{"experts_per_token": 4, "d_shared_expert": 0, "moe_layers": [0, 1, 2, 3, 4, 5, 6, 7, 8], "balance_loss": 0.00228, "num_key_value_heads": 3, "qk_norm": true, "optimizer": "soap_variant", "beta1": 0.95, "lr_head": 0.00874, "schedule": "wsd", "final_lr_fraction": 0.0, "max_seq_len": 1024, "z_loss": 1e-05, "max_steps": 10145}
Below are experts of layer 6 (counted from 0) of a mixture-of-experts language model. Rows are named router (the router's row for the expert), down (a neuron's output weights, with its number) and show model dimensions 0-191. Each number is 128 + 24 x the weight over its row's rms, rounded and kept within 0 to 255. Numbers have three digits each.
After each expert's rows: a language model's description of what the expert responds to. This comes from a sample of Wikipedia text that the model never trained on.

# expert 33
router:143120131108137071100130103094095103174163135121149084157100113104101146105106111139103140098148132107115119115096135101105109152128174101172166113135149130167144135133113147081156101125139097144121083116116105169153116139106153150148111123134146128148090111140108140100141156129119167128100107125108150109132131142115148140117089091123138136100098156102148165112159092172132158135148139110121098161168122115092118111120162153108136139157094144178149101129115123111099166091099140166153141089132108110120094109145097112131139182157122081129122093153140106156100113105099140105
down0:125068110146140086096127115092163119114148102134151170094143177142152118153155166179122136094107126147135101142160136129156065084130149163137131155126120145120181098136139109125112147121121117123104127120120133117117128120115119111111092135128132139123152134090114094118098123165124136164120120085167092160106142084125121124153144117116102135138113132123156166120130070088100131114133144098125142172105133129156111101129134107167140114098137137127114156118192091199150109123123106128128148175121154113134152134134183099152150116127142088150119117101126174112103131148154127118
down1:153136108105138109089152130136115109155112109117103152129122115148138133122165107140089165132141133087130116135111084166147151161118131147130126141113119138146150098115187118121109152107080092083085147147106109132164154121136144140170128124139138134113138124140122153096141091135111124106126181113105105140162123101128154142157089110098079173113171084121125126128139123138105117119149116154121146132143130089072144142134139107087079108131138130131153106111109153110102147130140096153134126113178151165150110147109134143063139091157140192120122098135117128154175148158092144168
down2:091120117084101091121140128135123143150134118122159139137099103078121149197091169113138171096132161151143111119096125102128120141139096139133170111149163134148113135146094112131116153127137134119149150160099132107117135172111139153133114106107140134173125127131090125111119095161088148095166149095099130092141143132081137212173181117120123125157146126146126179105102132157114139116135159145101129103125131155108112105127152128145131156107144185107128123074145162139100125142129156156141114096112075143112122119117102119117149108131114105119140130115113094154095097141160130118
Description: Digits and colons inside numbers in tables, especially durations and times like 5:00 and 3:29, plus stray symbols and bytes.

# expert 19
router:109139149123132118116115103128084119147149084136138138200092138103086117129108132166130130066152150063121089090148119100096117165174151106151138120116118125148086146125099103089150125122119123142132080127172092146148099117133141131134129122115147117153106087098112106140140121149084115134153122128110162111113139160077122132111108113153128128087127115124154115091175133141156136121132127124114117225148131119103092155153116137112126149158108107149163106149099127122103134127106128150127148131140115139125120132127071121103125160151133068121111133163140137106156110123099130142
down0:154165145162104141124103134110121148091086145154115132097127129107121134109132132113148088109130155100100131142142154124143106145160099113125159162146098147097144128118107149146091173133156135128115126091093123161178129170136162139122164110119117109194140158125095115155139155115132101169155183151100109123133141125125140153119112133092156127152114102141163138113132095141130117123094135118154096089121106148171175120163117136138150083117118140120127128160164115109106127083124154134144157120074140101134097134156188096173144123114102130137137195109090108099120128141105112120
down1:149165111112159092114178130153106122148105097130167108118160139167107140125091106185124163139125100150129135095140108116130106143135133126114116121129161124122101160114132122119137156144106151111144099114149099133148111125115173138084138131111138138121136128113139138116108135113132143093104147138178111126167136088126146105164122116135181118119137143103147147141116173121166150106133085129147139099126129090102099113157111164146085137113122201131084093166126119145102164133091130146119164148079084115097103092135167085115159101119125188138127096135112099140117101114112143166
down2:158099076140149112135167114114102133125122153114125132127128099128096118095130136101126122166159136161131141117141099120089138133113148111163114122127092112114135081130146154096152189134148103098153188140104104099137177166086131118135192114102146157142102157140134117130125106157069104117138126123156133121160131171158135119133150112116130119129119134112091168109114159134117167106108145139093114097119139108163125101153112127130125115089114139136141142152099081119153110122103148116123158167142131183155126152157122150116162153161085123104141126123182128093183143133099149146
Description: Middle pieces of names and words after prefixes like Con, Al, Ad, as in Con-sid-ine, Col-leg-es, Ad-ler.

# expert 52
router:130147122127142129111100099115112121134157123107128089168128135103124114127128114125136162101134111108141153128083161100136113147144130127124136085129108143118143163124101139118158115136160134098085088147109104164162087138154100123138092149161157116135100137147108112119129152100096166090111105134093155101125157139100144138105091101150153108135111128120176158152191086152132149108148164096101074227139112106104116124114168131130159129148098127135130077137113121148086140119107144124129164115139097085137133090147098090138142154146132123093117098146122138146135135106096132141
down0:116136145146169114174114118148119116135125123137139164140118125115161127120096165132123168134100095119113099135069135143113121156137127118124140113125122084080115111089124130116102099171085155105137120165159122163125155167118150111149131100113133150121111104146133133109131123190131119130095132108128117133097153130133113136131102110158126121110091163140148157156127205149128118132146112092110152103132116073126113122095144114077123150131100133132122102183157122113110145081152128105145122061141105156105091079139097190139117133120125136135139146100116126125086130138076142166
down1:149096121127105117145128119140138156114118141147065142138074154136147128124103132139144118115133106166090141127146101119141147148133135112172117107128148106089152170106127130108120117130132114143111100137096152179156086134161110080090134106158136154145143108108182135127144122148133129105105089087143137126140106102154148115147093131062166152141151120123103118115137081143122089117135074139130145082158155136090112113116174168145151111114123117129098176129095098128137129174147110179131170122165142128129156086132123103120120112126140084155083147161136125110116123139172140124
down2:153114157145092126157081115125167119158131108153124149143116153130156100122124165123133158125140133090108129142147095126129107111161132088126173153118136123133135119129109099141129090102117149110107107121142121144136121097089122147125148086149071142144143139147111127133137121134148168089147168165131094170097131103120139163125135119114119189081085159107127121147084159134129167146106143118074079111104162127137127144147145160102120151090118196089139112117123129136112084090097132111111130132107093119110118168126103104115083087149118138131114112159128113136093116116168081125
Description: Opening letters or stems of ordinary English words after articles or prepositions, split mid-word, e.g. viol-ation, fr-ustration, dev-, install-.

# expert 22
router:134146117122148106083119135126114094171153104118152096170122104134118157088133102138121103112143158111119110106085140109115102174129130104103152096158134104145128171135094133095160097131155121174111105105106083170149083132067132146141123154122153113138121102140112122125136162121110123131106112135091168118134162137113138154139131105129130128092134150120163131132156088150156152126129173117081079158158107113127126132121196169116174169139118140132147092127142138113084158141110122165148152135129145149123102092133122112120121169183102081121140123136151132152097133097129129134
down0:134085129142083126146153143150087127114098115117124146134106090118157133127105128131172138150114109122098115152166124135150128170136143144127104116094171120103142122142114115120077138098134090136097160133130109121114148092118138076169082099106102141119147108096158094122084089127123128131141135109118098122143094166130110137123111107105127116119154087127084142101152103123073155117125113149114155089159149123147163179144114144153082117117103139104159124099124117132151166155144113122094114133178127144119117168148176128098088154114127135161127162075130144114124164115081153112
down1:185124119132142112170110110131125137150097132138147130133098179149136132121123192173154107110119087119089133116063163146121123119167157121131131112161145089133135135122146163117160125128147125120110163055172135113124109157112090150149116123096109109134135112092111159151126105143121136084098155137093168111145146134134147120148133117124078142137102176127139132106156115168159149140142122094141162166103084145156139117158085110136135124161127128109123121130168132135134148094083146113111110109163105118128117127141145138129094106116144089151146135111103103149161157137145184130
down2:123166131155101133110136107108138140081157129144118126159100146135124143124071158149129106082123139102127152172136133096163090151123113108130127121158157112148156138113114119147134132137134141138136114132075121090099156158123132086133151121111128100149124155129130158155128188085129115107088134092118122109158122147140135104125138128121135132134158063147146131119167154162135141171174109113121145132140119181137188130129116131146113109144171119120097151163122130098076064105129112124112146175105114118144135148147136123078144166152138167156116151109090114091122091085131125115
Description: Column-header words and empty cells in Markdown table header rows, such as Candidate, Votes, ±%, Pld, Seats, often before the separator row.

# expert 48
router:147137134067112103092107089112108094125172096134144115165088112129113184146130148130133133079145125093162106141089157114096115115126163123096158145180150154165127118139129131121158116132116126116157126136135101135125085159138103147139127140136153151147082132114115123115165161083110126080134141114100136111131148133084154131106122124113137138140118133123142161131146128149129151100137135120127109147185145108103106126127160129106137169131088120122158126120110127133108161094095122156140172132155092091140103120154130081156152177161126081096094086147144133138126081128085157146
down0:144105121127127137100132165097121127129124111088085122135120125083151107115114119130146123144139138116141154144155145134117146150177096123126160127117070116126181112118176132148130131096118094116156117139078125116165144149146069129109088120092164101138127154137107124157116135151108127096096086139122124123166126120133172154131117151139115143159108160161149158087154165108118140125121139116143164126157155123162178175088114119152103129148121138165175108118133170144114162158135150102130102132158127126106141104118137162116159079158113114128160108169119181107127145122175084139
down1:125143132110094126131121083124151149158181117106125136123135143117141115114098132125124115126135117115147113141104124120122142120132139139131166154118107157148120120052118103148130140130120147093149173115152164080153122137149130107168118152173142093133162097098136103136155119098136117158152121146145176148118092144115158160134118120123120114133129091144119150144100168104127066131178165090076115057171150078111154120142058149089108139144118088153144132124137125120163140165122136145112147118132108119160119113105148105153143149131109142146124108114132147184156172132112128118
down2:122129165115139155137145118119177117130114122127087124111134112107111102094171126109133118077105161090131134154121111167100127133136152152163139108101148121130130104087109095139176131147176094162078137075146160105111154146139156126130171161170124105146138149086153108126127093102122105120147129152114106108170130125085133125117135119141125111137073136148134149163106137111133131099096120122167147077137099108136113137153141133102130113168102159100094099149184131142130137116139080117100109187119126131172139099136109110123088127080139119150119149115095134147167123130110109121
Description: Thousands commas and last digits of years and large numbers, as in 200,000, 2023, 1995, plus currency signs.

# expert 42
router:123136133123115065077130129112093104152140133143115071180099150109130117111145126140132146108155176127098114099085150112134125177123139130150198093137116138168149175125129156136137116166135107142116123136130084159151122143098156155124137172142130107134118111132141138107137156093094116096100114156124144133150130114103161143113128110121129111089117154129163123093131119145137159094131180101113109151137143132101120144131191140091163120165134148140162107130119136116084141083111132164151145132119104131100091122141114106104120189170109100131145098136133095143089133098119119116
down0:126146124127110133129136137125136114111100160100119075157124158178094114120153116154128111133132092161108100130142083075103146139138149138149143095144124102101147147173110167138151109132142183148127140109122086134178117117135148120161086162082151114134123120089152066126133150137183108128120144165098111125133164118092132107134142119148107149075132138129142105165155163162150099123134114123105117150120083134102121103087147119150148064111128105120172166097135143113134135100127143135147098151108171129104164098109107143160153141107135144160150133143147139152111120130139138098
down1:108049102142125125129135153113145179128152157101130091106131179139133104128142114167119126110137116125152140135123149120127138087139109063093082059156144137106117143108117151131136126153085107103155140184129120122153097157106114134119090126139136127146138115120064070126141141147142113111139138131133126102138124115134163128112172093127110125061082110109110103117103100101127148072150152122129094134122165152120089108124135171122120111130156138110125114102148150106118134113138136121151159111152138145119130148093095110133109139117163117098188117140108114114099161115138114136
down2:150155121119155122166093114091128106123118134155146112142155116093135159135147150153118130140093135127150098147129169143170183116159128094119119147138125155182091090135099132128132121126156124145120125158158136110131111119107058128110183089142113143081149115136150157152136155101120132154125140074129138101111104129100085137095115089110111105109123159124145126102159118089148132153153094135115080116103110182140133107167140097111154143128142139117110135120143149157195184155110170117133123143138155130105122134122147123121164064175150133146141142130109113120121131140155128123
Description: Pipe separators and small numbers in sports standings and other pipe-delimited tables, plus headers like GF, GD, Pts.

# expert 56
router:142143182135133080102110148077103081154147162118130104168110153130121147115110104142106112133138150110150118113105135116131096157126160113169146119147137122137126141133139143108142088141173097163113103167119117133148112171141146146089111131158139130159107132121135103119116120134092153132116110145150194067131116136140153127083118134147130163129116168136142144138177108154139134115135181105100134177136132114088097105144166128109123153155109081157138128119149119119095161073128141136124123093154105156154135123155126120155140151123108115117095103168123089171089100131123117081
down0:141138123135116124103135167101136117120112142173137137129126114102105095157156121123158156098139154113126129062094120104136143139176152123091135110095128138103198148124114135116120110123109126171121166122151133152161104165084106167148153133144115094108112154163135150149146153109169095126123134144166189157131130138108148140140106145162140117109164115109142134116131119159117147146091146070111123162150172116147165112128137120114153136132130173123145148113068140167127157128093126162106153163073095159150147136148116126113117146178121139096107168126133112153141103121114108134
down1:135144130127113110108127149109155168134151096102112150123103079148104080138143102156145083133124127066154128131145119136132130086126090179106133124120121106146158144127179122112107129120166134160132097133134084084128085111119104119145141102093118134138161176116145079110149152096107151091113107126146084113127122159125158132118111109131158137139115125133143131081112153110121125098127106093129140174128119127116100098113136092166148114164116120114122113109086111153124107130126108085107146162120161132119111158103126082105117113043144110153100148147124104117141111166128124179
down2:107138111115131081121113135149118144115105151109121129117101124132088151111112185128137153127123149120110149136103100114164093138131128138147139105101112126094143156111117142082138127124132137094167133132155135150110155091104111162157089127138148139187129175126163150109122113098108144159166180142120126129151128135169123149135134143119147082119145106145118130153125098149139172114126138120133112109118113075131137143132142131081149171091104071109140156151179121146147097120121149109128079162119139139133113123104112148105155126138194116066143098148135103133141143144177085188
Description: Word pieces starting scientific and anatomical terms in species and biology articles, such as occ in occipital, gastro, conc, Lysiphyllum endings.

# expert 2
router:141137136126131079097114118099094094148154139111133093166095113117106147106110105131102134091147144104104130111104134105122096153142181104169152112137130140171142136143114151080151108135127098135129098124107104163140107138100157143142119125140151131143087104126109140102147147113116151124097116130101156103139147148122134140108092088116119139094090166103160140107154079160144158127167150096124098147164118106094116112131162150108134133159106145174147101108118104109094171096106130174149153086133104131129106108131120113119136200152119079117105089147133109171100116100104137111
down0:155111155126131092096110105136128140107142131120160113134087129121155121108133067161164115136131176105108133125161118107081144142174117126123138106153149175149112099157120139144102118134121131083104109120156174143102105108113186112110153154161137123103148108150127120156133128129112147142113137140134101143160126135135127123098086119136136120090128148157141147137198087126134076158129120132119089145095139105142124137162110136144184135148103211158112115127160115152159124120150112089120168082122140150123138136133114075134091133160122122115113194129128153124129113145145128119
down1:143136167120133146133130135163135116171121132141102144085159147129111143139149110084107179157119109097116172116132144160122094093091086126134172107112112179127116135121109103102099112143090104114117149117124105125142138142092117174106099129096105142074102082114127141123147143094117129119156128174109116166114130132130128142114135149138134105141141165142126124127139180125145108111125109113115146127175154109179111136169147129102087140157108110161165150154149133156099113129130087114144144090088114144135120111107089140098150103149112149121141158169087109097139174114077091117
down2:143158179077116138129094124137115140138137128135130077150114114095098145091121140116066172126157127146111134105122126147156149134154152142126139128109151114134129126134104088166162137138139128115131156134129167104116101100131122136131180129166159111053135123114107098067135094130128100087129135134124147145119120085115106142123123101163126120189131172144073109146152109133135144124160145114096116102141116111095080139112145153185121155141117089138121148127114152177143114154122111178127094132124114117103150114086117095114154099120092132140112115139092157157142099109134115115
Description: Short entries inside wiki table cells between pipes, such as numbers, car makes, None, Won, or blank cells, e.g. Chevrolet, 63.